From a checkpoint of a small mixture-of-experts model trained on Wikipedia.
Training: a variant of SOAP for the experts, 364M tokens, 6099 steps.
Below are experts of layer 2 (counted from 0) of a mixture-of-experts language model. Rows are named gate (a neuron's input weights, with its number), up (a neuron's input weights, with its number), down (a neuron's output weights, with its number) and show model dimensions 192-255. Each number is 200 + 30 x the weight over its row's rms, rounded and kept within 0 to 999.
Before each expert's rows: a language model's description of what the expert responds to; "gets" lists some tokens that make up at least twice as much of what it gets as of all text. This comes from a sample of Wikipedia text that the model never trained on. Tokens count by the router's weight.

# expert 25
It responds to: Noun suffixes. Final suffix pieces forming abstract nouns, such as -ation, -ure, -ment, -ence, -ity: clos-ure, deploy-ment, herit-age, plus nouns like life, years.
gets: "ation", "ion", "y", "ment", "or", "ure"
gate1,203,206,143,108,185,211,237,186,236,187,122,232,154,217,187,171,241,182,220,241,204,132,179,195,179,191,189,242,152,197,210,216,163,208,208,226,212,210,183,167,157,226,219,251,195,179,159,208,189,241,195,172,197,171,167,177,209,165,213,225,173,210,173,268
up1,249,244,229,150,215,237,187,212,188,248,212,228,184,239,195,266,218,186,229,245,207,148,177,149,235,192,231,245,234,167,188,199,177,198,197,195,167,249,167,185,207,244,218,227,253,237,174,177,126,177,193,144,199,193,192,170,181,175,213,201,207,248,217,269
down1,260,212,151,179,202,178,167,187,228,200,256,231,210,171,258,198,178,209,190,201,167,135,204,265,178,217,220,173,206,190,199,230,205,222,176,171,209,205,161,238,163,199,245,199,216,167,190,196,208,210,169,198,210,193,202,249,225,163,177,208,201,206,202,269
gate2,219,233,135,229,181,189,232,168,204,240,238,207,186,208,169,253,213,180,205,175,189,210,202,209,166,213,186,247,190,239,210,171,269,215,229,144,248,150,172,203,137,224,191,208,194,166,227,140,231,204,195,159,189,226,189,209,194,132,184,199,203,176,189,208
up2,208,255,208,167,179,249,192,255,223,200,252,182,214,218,138,143,192,251,149,231,185,198,190,229,194,193,176,266,203,199,149,198,222,203,234,122,209,198,198,175,196,163,228,167,175,167,233,180,174,206,209,232,233,240,187,190,210,168,214,163,228,227,192,234
down2,164,233,202,176,168,185,140,214,202,220,186,147,181,206,209,207,206,138,168,211,157,211,216,174,220,225,185,204,212,209,183,174,183,182,169,209,188,158,204,192,248,168,226,199,190,246,139,185,194,232,232,195,192,220,176,168,239,208,202,150,167,198,183,201
gate3,153,213,225,191,178,203,175,204,205,231,202,214,152,293,164,242,238,158,197,204,203,164,180,191,215,202,205,248,237,183,158,184,196,187,185,220,181,209,196,240,204,205,238,189,200,194,189,237,118,182,211,217,208,96,129,231,195,170,205,220,158,152,161,196
up3,186,192,170,225,221,161,247,220,217,261,190,146,206,171,217,221,208,238,213,186,232,163,229,218,202,192,193,235,220,193,192,187,198,140,135,152,179,175,221,237,225,192,195,184,160,198,169,173,223,198,209,236,191,169,206,245,161,210,226,198,195,229,210,234
down3,213,210,246,200,239,227,169,156,147,169,202,208,151,242,171,162,235,239,205,202,210,247,207,228,144,168,212,229,156,201,203,172,230,217,218,216,166,128,244,182,196,166,153,197,222,215,220,210,208,176,203,214,183,216,202,174,177,223,194,197,226,190,201,239
gate4,250,222,187,191,195,193,175,216,181,258,204,230,195,176,172,181,161,181,240,186,172,151,191,199,204,269,174,217,221,191,220,198,195,161,183,163,250,187,155,199,207,152,196,244,208,177,224,238,217,261,223,220,244,189,213,259,197,175,208,210,187,160,174,198
up4,200,159,171,204,179,130,193,191,235,216,203,249,212,171,195,152,205,274,200,230,165,196,192,231,177,207,218,211,228,236,148,216,224,225,197,188,158,199,193,254,223,317,214,221,206,187,267,225,223,187,161,174,281,157,187,219,187,226,217,218,211,200,177,245
down4,216,259,186,179,226,254,158,189,223,177,171,191,210,258,169,175,242,120,223,211,160,218,210,201,243,144,187,207,220,209,203,219,232,177,226,189,222,252,215,213,205,201,209,240,196,180,214,221,196,157,246,172,193,124,162,150,214,225,203,246,175,205,210,208
gate5,156,199,235,183,186,184,211,179,257,271,177,206,213,207,204,241,253,232,172,184,194,189,193,135,148,181,124,195,184,192,200,202,197,182,226,245,197,178,207,181,152,262,226,208,285,244,222,199,211,191,177,154,201,253,170,178,206,242,149,210,167,238,178,188
up5,199,160,193,229,201,181,191,174,176,161,262,268,156,189,106,225,201,169,182,216,236,199,183,185,204,191,225,165,223,213,193,189,157,176,167,240,202,215,203,157,199,216,201,184,181,199,190,196,226,198,207,179,183,184,165,205,186,164,174,193,189,236,219,206
down5,239,242,226,228,160,176,200,162,210,228,172,231,159,235,198,147,186,256,172,169,211,196,177,197,214,191,139,194,244,217,195,235,245,182,181,211,131,166,173,182,204,276,183,202,220,158,212,207,191,195,176,193,181,241,224,223,247,146,186,152,174,217,181,203
gate6,169,183,225,219,211,189,155,186,160,225,184,213,287,183,189,207,151,168,238,260,205,206,174,183,137,243,174,173,196,221,167,225,193,203,204,170,170,205,199,289,149,158,241,192,213,236,186,172,203,198,178,204,210,209,198,194,196,112,263,230,203,210,196,197
up6,163,168,220,264,191,172,240,210,186,172,239,215,179,215,195,229,155,175,273,163,240,205,199,171,167,228,170,195,163,214,203,176,255,237,173,209,211,142,177,195,230,219,223,203,250,251,142,203,214,202,270,185,171,191,228,207,204,159,162,235,248,231,198,200
down6,226,225,190,235,217,197,156,235,174,161,147,219,194,235,217,192,217,269,157,206,209,193,216,190,176,239,162,186,135,201,204,157,209,234,149,184,118,159,181,215,161,220,208,179,184,208,244,201,232,194,219,152,166,224,178,257,184,176,211,215,208,202,200,146
gate7,166,257,192,219,172,201,236,218,242,248,254,200,218,227,175,221,171,225,215,225,206,178,212,209,229,144,170,164,132,159,221,225,235,201,127,195,200,202,167,198,193,219,215,187,160,196,192,141,259,221,271,190,231,204,223,174,175,139,196,179,162,163,222,231
up7,221,199,181,186,219,209,165,162,173,185,254,154,204,176,191,211,205,225,212,171,168,206,200,126,241,213,246,227,180,217,212,242,201,229,222,246,241,165,190,209,215,211,169,199,203,255,211,246,230,179,224,190,230,267,242,224,242,191,186,181,234,219,254,140
down7,212,169,179,197,240,213,173,258,186,192,275,283,172,222,182,194,226,185,179,224,196,235,184,264,187,139,239,191,222,175,197,271,228,149,190,191,185,232,189,140,153,170,183,229,211,263,183,213,177,196,210,195,285,228,209,197,164,231,183,172,209,204,166,201
gate8,190,210,157,197,173,191,186,210,169,189,231,187,218,174,180,224,154,148,178,252,197,198,245,232,201,173,215,180,255,201,191,220,200,168,195,253,170,198,213,158,204,217,261,226,144,146,210,194,163,226,244,246,237,201,292,200,207,173,216,280,194,248,190,198
up8,208,175,200,197,156,177,134,229,129,223,144,223,250,232,239,189,204,173,199,171,145,207,193,152,196,234,186,199,205,202,182,247,170,206,175,212,226,163,214,194,220,178,192,200,203,250,221,206,201,241,173,192,204,229,177,192,209,234,247,219,173,244,181,152
down8,237,257,179,180,180,198,187,155,197,174,201,195,260,222,216,230,180,167,227,227,197,164,176,235,158,201,213,265,131,180,140,171,221,201,169,243,206,150,144,225,204,200,204,192,233,179,207,214,260,177,212,187,203,179,195,191,213,161,162,185,196,210,263,198
gate9,182,192,196,238,239,177,173,176,206,253,192,193,252,218,152,195,217,219,163,255,189,190,176,201,248,165,173,209,215,189,178,191,165,177,172,226,224,235,189,237,229,165,193,188,208,176,231,199,128,234,198,239,247,215,217,234,147,170,164,234,193,192,174,194
up9,175,196,173,192,201,174,193,223,162,196,233,171,221,217,213,248,215,197,223,208,195,192,195,211,240,182,240,208,201,198,218,164,215,171,272,174,193,233,193,149,137,214,201,230,176,190,212,153,156,238,201,158,200,177,213,179,237,141,201,186,276,181,266,227
down9,190,186,182,207,193,191,242,207,187,176,187,187,205,201,178,203,167,236,220,151,228,179,201,195,138,229,177,210,189,197,219,176,218,215,189,222,163,271,182,229,191,173,220,217,229,126,252,229,209,199,161,219,200,154,186,197,209,190,209,197,173,245,236,170
gate10,207,177,183,229,177,189,251,203,219,190,180,227,234,184,208,169,199,170,229,212,212,173,208,197,227,235,187,252,194,170,215,184,197,193,201,227,167,155,165,187,203,214,174,187,203,187,183,210,151,217,172,188,214,200,210,209,155,249,215,212,207,211,169,185
up10,198,229,193,126,204,190,204,158,197,217,223,201,189,168,186,206,156,195,201,198,213,220,218,224,180,174,209,183,201,202,222,184,189,212,165,234,226,177,229,208,186,154,176,143,190,236,194,244,189,161,211,190,192,195,179,201,241,197,172,166,211,241,158,202
down10,160,168,217,194,195,176,184,171,265,201,220,181,222,198,173,234,219,230,250,172,191,166,197,195,241,219,214,222,227,268,193,207,210,188,187,233,239,263,229,244,178,197,195,147,192,204,146,180,189,196,195,212,199,158,240,199,224,209,218,236,166,195,227,154
gate11,203,162,260,212,247,167,239,218,198,251,170,210,243,209,166,210,132,249,237,195,188,171,193,196,175,270,224,189,248,209,208,200,229,175,191,206,245,212,161,212,208,201,181,249,230,164,210,209,165,258,209,214,210,112,219,192,194,208,162,196,184,174,154,173
up11,167,143,189,207,166,190,196,199,241,210,248,223,207,248,165,174,217,214,204,244,211,242,210,231,140,149,184,231,272,153,177,215,191,167,240,190,214,214,212,210,162,203,188,172,217,220,135,199,235,228,253,249,193,210,235,198,209,208,219,230,221,188,208,182
down11,247,182,187,165,214,158,175,177,174,209,191,191,191,208,246,228,236,261,172,167,202,262,243,196,176,224,186,188,217,194,207,221,198,177,201,198,205,180,210,224,241,191,190,205,240,187,214,214,249,152,218,191,197,214,245,188,164,209,230,225,204,217,222,211

# expert 6
It responds to: Name pieces, periods. Middle pieces of first names and surnames such as Vladimir, William, Wigner, plus sentence-ending periods and abbreviation dots like Gen., Pop., lit.
gets: ".", "an", "il", "im", "om", "on"
gate0,206,194,175,149,220,173,207,224,187,182,158,238,173,231,192,224,210,242,191,162,223,196,174,228,224,176,161,165,160,206,216,189,239,202,196,259,202,196,191,189,187,232,212,242,156,196,145,205,209,230,222,216,182,185,232,172,213,153,186,175,257,230,230,256
up0,169,145,182,165,239,207,196,178,218,214,217,258,215,258,179,211,171,208,208,239,222,226,167,154,200,150,147,210,206,195,227,179,180,199,168,208,187,132,180,186,206,159,206,198,241,231,203,208,210,152,190,207,122,222,245,225,146,209,207,205,226,218,150,146
down0,210,215,164,161,244,237,179,210,229,176,177,201,187,213,263,200,263,189,195,169,168,223,207,203,261,250,201,210,163,223,214,212,233,170,179,193,233,207,228,245,193,156,162,209,206,230,216,138,156,190,166,199,170,131,224,145,224,192,185,248,201,177,202,247
gate1,247,241,219,182,292,168,197,188,205,186,217,210,210,197,225,221,213,190,197,247,266,162,250,181,172,239,222,204,181,121,214,199,242,194,167,187,196,198,186,204,151,198,180,171,171,262,185,206,228,195,202,161,166,205,208,195,211,242,204,168,222,201,148,236
up1,208,189,250,219,179,162,134,183,158,227,189,231,177,189,182,190,169,198,223,233,199,190,234,243,188,165,191,191,172,237,174,220,235,190,222,178,251,224,268,213,173,154,201,224,227,226,230,225,188,197,227,228,233,149,204,202,249,246,196,173,193,197,235,194
down1,172,220,156,225,162,239,200,247,186,202,206,179,136,174,206,190,142,133,212,221,214,207,152,185,167,145,184,193,242,189,231,165,209,207,190,149,241,180,276,192,158,144,218,254,160,249,244,178,250,151,234,260,212,241,209,200,220,237,202,203,197,160,208,203
gate2,210,183,172,196,187,218,247,199,225,240,237,110,227,182,171,201,177,226,187,182,245,219,204,135,166,135,245,122,211,173,275,211,237,193,233,266,244,230,211,224,164,220,190,228,197,218,182,187,238,174,209,222,207,249,203,200,176,196,144,213,209,198,176,175
up2,225,219,212,223,196,176,206,212,182,224,136,225,215,193,164,195,219,193,183,195,237,224,177,211,164,177,193,200,186,176,209,158,269,147,263,202,231,191,228,182,172,198,208,218,184,188,172,191,245,216,261,152,213,203,162,169,175,190,167,161,204,211,132,177
down2,200,244,193,241,214,227,190,170,157,143,194,249,242,203,200,222,210,201,202,248,150,170,214,201,179,195,202,189,191,180,181,241,228,196,231,222,182,161,227,202,225,197,187,172,136,208,186,174,187,209,196,224,142,234,182,184,189,226,233,207,199,273,184,245
gate3,161,175,195,178,252,165,181,219,239,189,221,174,194,175,211,196,172,222,196,187,214,208,182,208,152,226,210,160,217,237,163,202,224,194,261,218,196,244,216,175,244,156,183,218,231,159,260,212,187,161,205,174,172,212,125,173,204,223,244,154,207,190,185,171
up3,209,177,180,170,195,203,173,169,172,179,235,234,189,130,230,236,249,230,158,187,200,189,256,150,194,244,237,163,171,186,156,191,207,193,221,218,221,180,201,210,211,145,194,224,217,244,232,209,191,144,241,175,151,256,164,178,216,235,210,216,202,225,206,193
down3,196,192,231,226,113,238,143,165,202,172,196,197,119,154,211,220,153,200,217,156,130,196,218,165,218,186,177,185,188,159,202,210,165,145,218,218,182,276,221,213,149,242,192,209,238,228,172,180,254,194,196,220,193,134,239,172,177,207,232,191,183,238,176,202
gate4,260,203,194,175,140,194,179,149,225,188,172,160,188,194,194,183,241,241,144,207,219,215,190,248,186,184,208,202,159,201,180,208,149,142,203,218,206,160,181,237,220,241,251,200,191,258,214,178,117,187,200,239,248,182,216,224,196,248,177,228,171,237,178,168
up4,182,243,210,241,184,218,201,185,226,234,178,234,189,212,233,223,228,223,176,174,182,167,224,199,193,160,236,199,208,208,151,189,215,254,208,258,161,140,129,209,197,228,180,207,251,232,152,221,241,193,179,256,133,185,207,197,159,188,212,163,215,249,203,208
down4,178,218,222,171,241,192,165,210,231,156,238,194,159,268,252,224,212,137,200,173,226,229,227,235,234,186,238,220,189,161,212,161,219,206,170,153,209,145,190,202,212,201,229,183,164,141,212,178,184,178,197,238,172,229,217,175,201,217,264,188,186,207,168,179
gate5,224,232,183,156,178,221,189,204,211,171,144,225,164,240,238,189,177,179,144,197,166,242,150,250,214,211,236,211,207,221,220,216,186,191,177,181,225,177,257,213,188,255,189,169,172,214,215,167,190,175,199,139,218,220,176,214,239,213,208,201,217,196,160,195
up5,195,242,202,197,178,185,170,171,177,172,191,211,176,158,260,213,221,246,182,174,212,232,233,219,175,136,167,280,167,253,202,205,206,199,196,240,293,188,241,177,207,194,230,244,156,195,166,182,165,215,193,195,164,185,231,217,157,205,200,237,257,224,164,178
down5,239,178,208,175,167,237,178,231,254,227,246,167,137,179,204,230,177,236,180,202,202,218,217,242,204,192,244,195,192,202,208,187,210,223,184,133,141,219,178,200,215,233,233,211,232,184,176,251,205,231,204,170,222,207,189,215,225,190,201,276,208,244,172,190
gate6,138,187,224,199,194,202,223,181,206,155,221,187,203,213,193,191,195,199,233,215,224,245,191,186,173,253,227,178,129,231,219,170,198,208,164,172,195,206,226,163,251,231,117,205,191,236,155,200,181,215,225,206,181,214,231,188,225,192,222,232,138,225,191,203
up6,152,220,145,222,156,241,234,153,226,160,183,205,168,231,184,195,236,168,185,224,200,159,225,215,230,242,202,254,204,231,163,242,197,170,192,207,229,200,248,242,181,189,212,196,232,175,183,190,231,226,236,211,229,214,178,226,136,157,163,268,220,220,200,182
down6,175,203,215,219,286,198,207,168,180,182,135,199,176,149,275,213,193,228,191,202,227,221,184,149,195,195,228,231,178,184,193,179,192,187,272,204,193,204,175,149,207,160,147,227,181,195,196,279,200,179,231,192,181,146,216,162,218,230,165,242,210,202,214,227
gate7,183,270,208,179,231,194,198,183,216,210,170,226,227,218,205,183,247,221,184,206,202,152,155,189,180,204,177,155,144,202,205,220,217,268,262,172,219,220,205,164,213,260,194,190,186,235,252,172,186,209,197,237,214,193,177,223,214,205,154,178,181,206,198,204
up7,174,224,212,185,193,242,193,179,157,197,182,176,204,188,190,230,186,157,270,231,211,219,204,187,158,187,222,171,222,189,222,199,124,186,190,197,218,151,171,175,174,200,204,203,182,185,194,203,172,197,176,211,182,195,214,197,160,233,199,235,166,172,208,206
down7,193,202,210,189,182,194,208,195,181,231,234,195,196,207,196,221,171,208,230,203,138,242,209,212,171,231,200,234,176,182,173,209,178,165,197,173,162,180,211,177,207,196,181,200,182,149,204,262,188,178,217,217,160,189,225,150,235,198,196,205,176,179,248,236
gate8,237,205,203,198,207,230,210,251,193,195,198,177,206,175,196,267,246,127,198,211,207,192,206,235,236,213,235,228,209,198,216,188,185,188,223,152,188,231,184,230,219,215,226,207,145,149,289,226,227,172,245,172,172,199,228,240,226,224,193,181,220,182,241,171
up8,168,178,159,245,216,210,212,221,188,202,213,227,224,210,219,205,254,146,158,174,221,199,194,170,188,179,210,160,235,230,182,208,222,203,181,221,204,210,200,226,182,237,262,193,220,217,254,180,200,200,205,131,196,202,229,226,252,262,151,180,242,221,178,185
down8,200,174,200,166,169,179,149,222,235,200,163,207,157,142,184,209,213,204,238,190,191,195,165,217,146,198,172,198,181,238,162,212,179,196,230,206,215,228,152,242,257,235,174,135,192,194,206,243,217,174,233,228,129,189,218,255,201,224,218,196,231,183,182,230
gate9,203,253,222,215,169,220,182,175,161,181,231,220,261,217,158,250,174,175,217,188,181,233,168,190,247,194,217,179,170,213,279,174,185,205,191,226,206,204,199,260,183,153,233,154,152,205,225,192,189,180,188,182,201,175,203,187,191,216,202,203,261,177,234,213
up9,183,134,205,190,150,201,186,216,198,198,204,154,198,251,163,189,186,167,255,168,203,252,165,201,242,259,220,240,191,209,230,178,219,237,214,225,164,137,214,243,220,246,185,223,197,199,244,230,160,200,198,241,200,193,158,213,168,199,210,195,236,212,182,190
down9,132,182,246,230,197,215,196,177,199,207,213,196,155,246,201,219,220,223,190,200,232,250,147,240,159,211,182,136,205,193,140,209,208,211,222,229,206,189,221,240,204,170,201,249,203,186,261,195,173,238,138,220,182,209,164,171,206,203,198,238,230,222,248,234
gate10,214,204,187,250,194,175,161,194,150,167,187,202,155,204,240,222,179,192,248,194,183,166,167,238,193,199,249,233,236,200,241,188,195,212,182,159,187,222,192,236,206,230,258,173,275,209,203,155,162,180,167,211,279,136,202,141,259,211,166,235,190,218,187,255
up10,177,215,227,174,159,149,217,217,175,162,190,251,183,179,217,200,197,178,164,213,199,208,217,188,202,191,221,196,200,188,261,220,204,182,193,270,186,209,203,205,235,217,239,226,228,143,181,157,199,189,265,211,156,241,187,164,212,227,207,166,199,183,184,236
down10,183,143,167,190,207,171,194,227,158,230,222,154,202,171,148,214,203,178,200,197,254,211,220,203,187,190,230,197,160,215,192,190,241,172,186,212,191,155,199,195,225,153,217,189,236,173,212,88,211,163,179,161,174,228,200,218,102,203,176,150,186,189,197,186

# expert 46
It responds to: Quotes and short stems. Opening quotation marks, short words like is, are, as, ne, me, and mid-word pieces like emus, empty, apt, See in See also.
gets: " \"", " is", "9", " as", "us", "ens"
gate0,262,223,223,230,206,206,198,178,204,184,227,241,127,168,184,211,249,213,188,173,185,183,180,207,233,222,248,226,225,229,163,200,180,203,176,166,188,185,203,227,187,161,182,205,177,198,183,265,167,174,221,223,200,198,175,197,234,256,183,210,218,188,230,204
up0,206,187,181,222,239,214,159,233,161,236,170,145,234,182,197,204,199,181,149,216,216,157,172,140,178,193,171,250,190,162,217,185,148,240,223,186,229,207,255,182,252,176,214,199,206,255,251,179,202,187,231,252,279,225,211,166,209,173,187,193,238,199,246,197
down0,228,232,183,177,144,221,187,232,203,215,278,181,188,228,143,199,240,268,237,203,192,189,220,232,194,163,278,213,209,223,259,270,214,210,226,210,234,210,175,221,180,224,203,209,213,207,233,234,206,167,210,223,179,205,232,224,196,249,230,214,212,176,142,201
gate1,206,161,186,156,171,180,164,147,209,241,223,226,135,221,170,223,181,247,202,227,170,269,155,176,181,198,222,192,170,179,181,151,205,144,171,171,209,173,161,252,207,184,224,203,189,154,216,186,192,210,181,244,223,151,248,230,179,174,127,141,190,171,195,182
up1,147,126,249,238,203,151,200,201,177,151,221,214,217,132,184,212,173,205,162,189,244,202,157,168,213,207,229,215,121,180,167,165,184,178,189,161,169,233,204,211,219,179,206,205,168,194,172,211,175,228,233,185,208,156,194,183,184,152,218,203,176,193,214,179
down1,227,207,192,222,190,227,203,235,182,188,178,243,192,209,161,170,189,214,179,236,183,161,236,246,149,240,209,181,201,183,203,157,153,168,187,192,190,243,166,182,250,124,209,194,146,180,202,209,192,219,208,224,257,189,196,178,207,221,198,202,254,213,181,212
gate2,214,218,230,226,194,215,298,205,175,247,222,187,199,184,189,255,180,228,221,165,199,186,234,206,259,198,181,245,270,222,217,204,202,188,222,210,231,156,205,166,183,123,191,184,223,241,225,158,227,138,253,152,169,200,195,232,223,180,212,187,240,136,171,230
up2,170,236,234,167,207,207,208,211,163,130,204,176,150,148,223,211,204,196,123,221,200,206,223,223,259,237,214,185,245,168,233,207,185,165,224,286,201,145,196,162,204,189,178,174,156,270,173,169,195,140,221,209,253,176,199,192,178,175,196,196,241,177,198,181
down2,183,182,190,176,201,183,215,228,209,233,181,207,176,151,196,160,246,207,218,194,246,164,195,213,130,224,217,196,182,199,222,195,170,216,179,188,193,211,200,216,240,174,197,262,163,223,203,241,180,165,164,175,234,206,196,147,175,198,172,184,256,201,229,198
gate3,209,161,260,185,211,238,207,230,153,182,234,238,176,208,205,178,209,199,218,224,221,187,181,96,247,252,214,196,191,258,178,174,155,166,242,200,197,212,187,211,210,213,209,230,207,209,178,169,167,123,248,184,217,210,239,204,232,145,204,300,287,192,218,175
up3,149,246,220,217,169,177,129,198,183,199,197,215,146,187,192,186,199,172,217,233,204,136,188,230,132,264,183,227,230,259,202,187,219,181,247,185,165,256,205,229,246,177,242,245,182,160,179,156,151,217,173,240,190,157,203,166,230,187,211,215,283,210,205,257
down3,191,188,203,254,128,175,256,228,201,226,230,247,196,202,190,231,247,208,226,201,183,198,218,183,203,190,173,146,232,264,163,164,215,223,173,174,260,226,249,237,281,247,209,143,192,258,232,227,217,211,238,200,164,147,187,228,232,189,198,225,278,180,222,224
gate4,152,196,189,149,185,231,214,192,175,215,230,280,198,216,178,235,230,159,196,218,200,191,163,209,228,231,168,202,196,248,212,235,254,191,187,172,218,209,238,206,166,235,250,214,230,263,229,212,230,200,200,196,264,271,198,209,174,152,170,171,187,223,221,213
up4,149,161,202,155,165,187,204,169,185,139,231,183,226,224,199,201,201,200,233,244,220,164,197,205,209,180,224,150,231,151,241,177,176,180,202,162,202,116,198,234,246,245,233,170,201,218,195,154,154,159,143,161,224,244,193,172,150,199,165,182,167,207,212,235
down4,171,152,215,215,216,183,248,204,231,223,175,214,157,236,223,175,221,195,204,193,205,223,192,183,185,185,186,185,155,204,230,247,191,208,146,170,221,197,171,169,191,208,185,187,161,158,254,205,130,178,212,193,199,183,177,181,166,204,198,201,213,211,228,191
gate5,206,165,140,184,190,201,174,212,169,202,230,263,136,190,247,181,187,213,225,206,251,191,220,244,165,229,234,210,187,191,188,209,199,190,219,205,193,211,212,195,172,245,145,167,177,211,270,165,215,221,146,200,209,208,209,172,177,216,196,213,205,204,217,134
up5,219,185,178,181,194,175,233,126,180,194,228,220,218,234,232,224,174,193,221,174,203,151,171,199,183,223,221,218,160,176,237,225,194,207,179,196,234,222,149,204,214,218,151,188,178,181,204,150,170,196,175,217,184,242,193,186,217,232,188,224,217,154,201,231
down5,226,222,163,222,169,206,150,172,196,170,217,219,204,180,232,233,215,180,245,183,184,218,196,253,133,189,213,176,256,230,232,191,184,204,256,264,202,176,250,247,207,267,233,171,153,224,216,210,186,159,243,198,197,193,173,215,159,171,195,171,178,233,237,233
gate6,186,165,184,215,182,247,233,192,160,171,203,208,158,158,205,231,222,194,190,235,216,220,205,156,224,200,180,217,204,218,194,192,195,211,217,204,201,174,234,207,228,171,245,121,203,203,212,162,196,229,201,169,212,219,205,164,205,223,246,220,173,186,227,202
up6,150,240,245,237,202,247,207,206,173,170,189,233,148,169,226,177,181,257,233,226,195,207,276,172,168,230,203,202,239,184,163,158,221,183,203,220,169,230,192,190,219,302,156,160,213,196,177,136,245,255,174,181,168,192,194,153,203,186,261,194,234,142,216,217
down6,209,213,194,149,179,216,202,230,193,238,180,216,214,192,238,213,215,212,176,206,225,201,204,199,159,169,196,227,201,186,212,149,176,222,189,141,211,215,214,128,186,229,163,195,192,200,153,207,216,204,173,202,156,194,184,194,159,190,191,234,197,203,205,190
gate7,183,161,214,130,170,189,220,188,182,224,231,193,150,175,173,178,206,193,151,186,218,173,158,191,172,165,245,163,251,247,256,215,195,137,180,197,154,212,212,214,179,207,210,232,130,204,190,226,218,195,192,177,193,236,173,172,203,209,228,224,216,197,193,124
up7,181,176,205,218,193,193,174,218,245,198,218,221,240,233,222,236,201,205,210,277,219,197,264,189,169,227,196,231,194,219,183,173,207,211,171,159,180,269,187,201,212,183,213,227,257,166,262,190,145,199,194,170,223,231,201,206,150,185,172,152,227,189,282,143
down7,166,194,180,149,181,247,181,220,201,191,232,206,197,251,191,217,200,204,213,217,154,189,175,198,236,175,253,207,235,181,229,210,223,237,196,191,195,206,194,204,221,206,214,228,214,186,193,206,196,196,231,192,188,269,189,267,178,252,183,177,213,215,161,215
gate8,173,228,184,200,159,226,150,217,229,212,162,169,218,177,190,187,235,230,150,229,175,188,162,235,235,164,164,260,163,202,233,183,201,242,181,190,204,148,200,156,208,205,170,165,280,209,179,211,190,181,250,153,217,208,245,201,195,224,263,209,184,234,221,168
up8,158,245,177,202,219,133,218,167,204,164,200,209,199,201,201,169,145,191,173,215,159,156,238,183,155,203,180,205,269,168,205,200,188,142,233,199,195,228,222,198,254,181,210,191,217,184,200,222,165,183,221,203,162,200,213,263,196,150,185,171,195,175,146,220
down8,183,222,217,219,231,175,145,195,160,194,204,190,146,216,252,182,155,186,225,167,191,207,166,221,162,172,251,230,202,225,230,203,225,230,198,215,184,213,194,242,208,173,175,238,176,191,141,203,187,211,205,170,182,241,197,179,122,194,216,214,211,204,191,190
gate9,259,198,245,196,140,193,183,226,195,160,180,201,205,183,133,178,223,271,204,232,218,200,204,152,230,148,175,195,170,198,224,176,164,177,268,168,173,202,175,245,210,204,230,201,178,210,188,209,180,207,215,202,218,152,218,223,226,180,157,181,176,200,202,217
up9,156,173,225,134,219,176,200,208,202,173,220,141,208,150,246,229,154,177,213,202,172,145,229,244,171,223,166,276,207,204,139,204,212,245,205,243,145,192,207,246,187,239,218,238,191,200,199,221,203,214,142,135,237,172,156,208,170,243,176,193,225,171,203,167
down9,198,144,203,153,192,174,231,213,213,171,204,239,216,148,241,239,210,149,173,215,214,185,192,188,214,209,166,246,183,199,187,199,205,193,217,228,200,249,206,213,194,168,218,179,217,222,223,272,188,168,191,195,230,190,144,162,165,191,220,192,228,211,181,227
gate10,218,208,203,183,164,198,238,230,185,230,165,246,179,161,241,190,222,250,207,206,209,154,228,170,237,219,196,273,164,177,197,226,202,172,234,193,186,212,171,170,147,239,203,181,145,179,157,253,252,229,150,169,174,228,224,253,169,186,158,268,181,207,271,238
up10,202,210,266,159,171,226,136,236,186,189,220,209,177,153,190,176,232,220,178,160,180,226,174,205,124,227,116,216,212,145,157,230,226,238,254,177,195,190,221,234,206,234,209,195,182,170,207,219,157,241,186,189,220,219,227,256,214,185,213,183,228,208,243,192
down10,227,184,213,197,191,203,217,189,249,174,215,214,175,177,227,231,180,175,206,223,206,218,144,213,153,187,202,167,201,176,234,200,219,173,150,204,212,256,239,211,143,243,212,182,175,226,195,175,168,219,193,208,168,181,178,199,190,190,143,268,128,186,225,219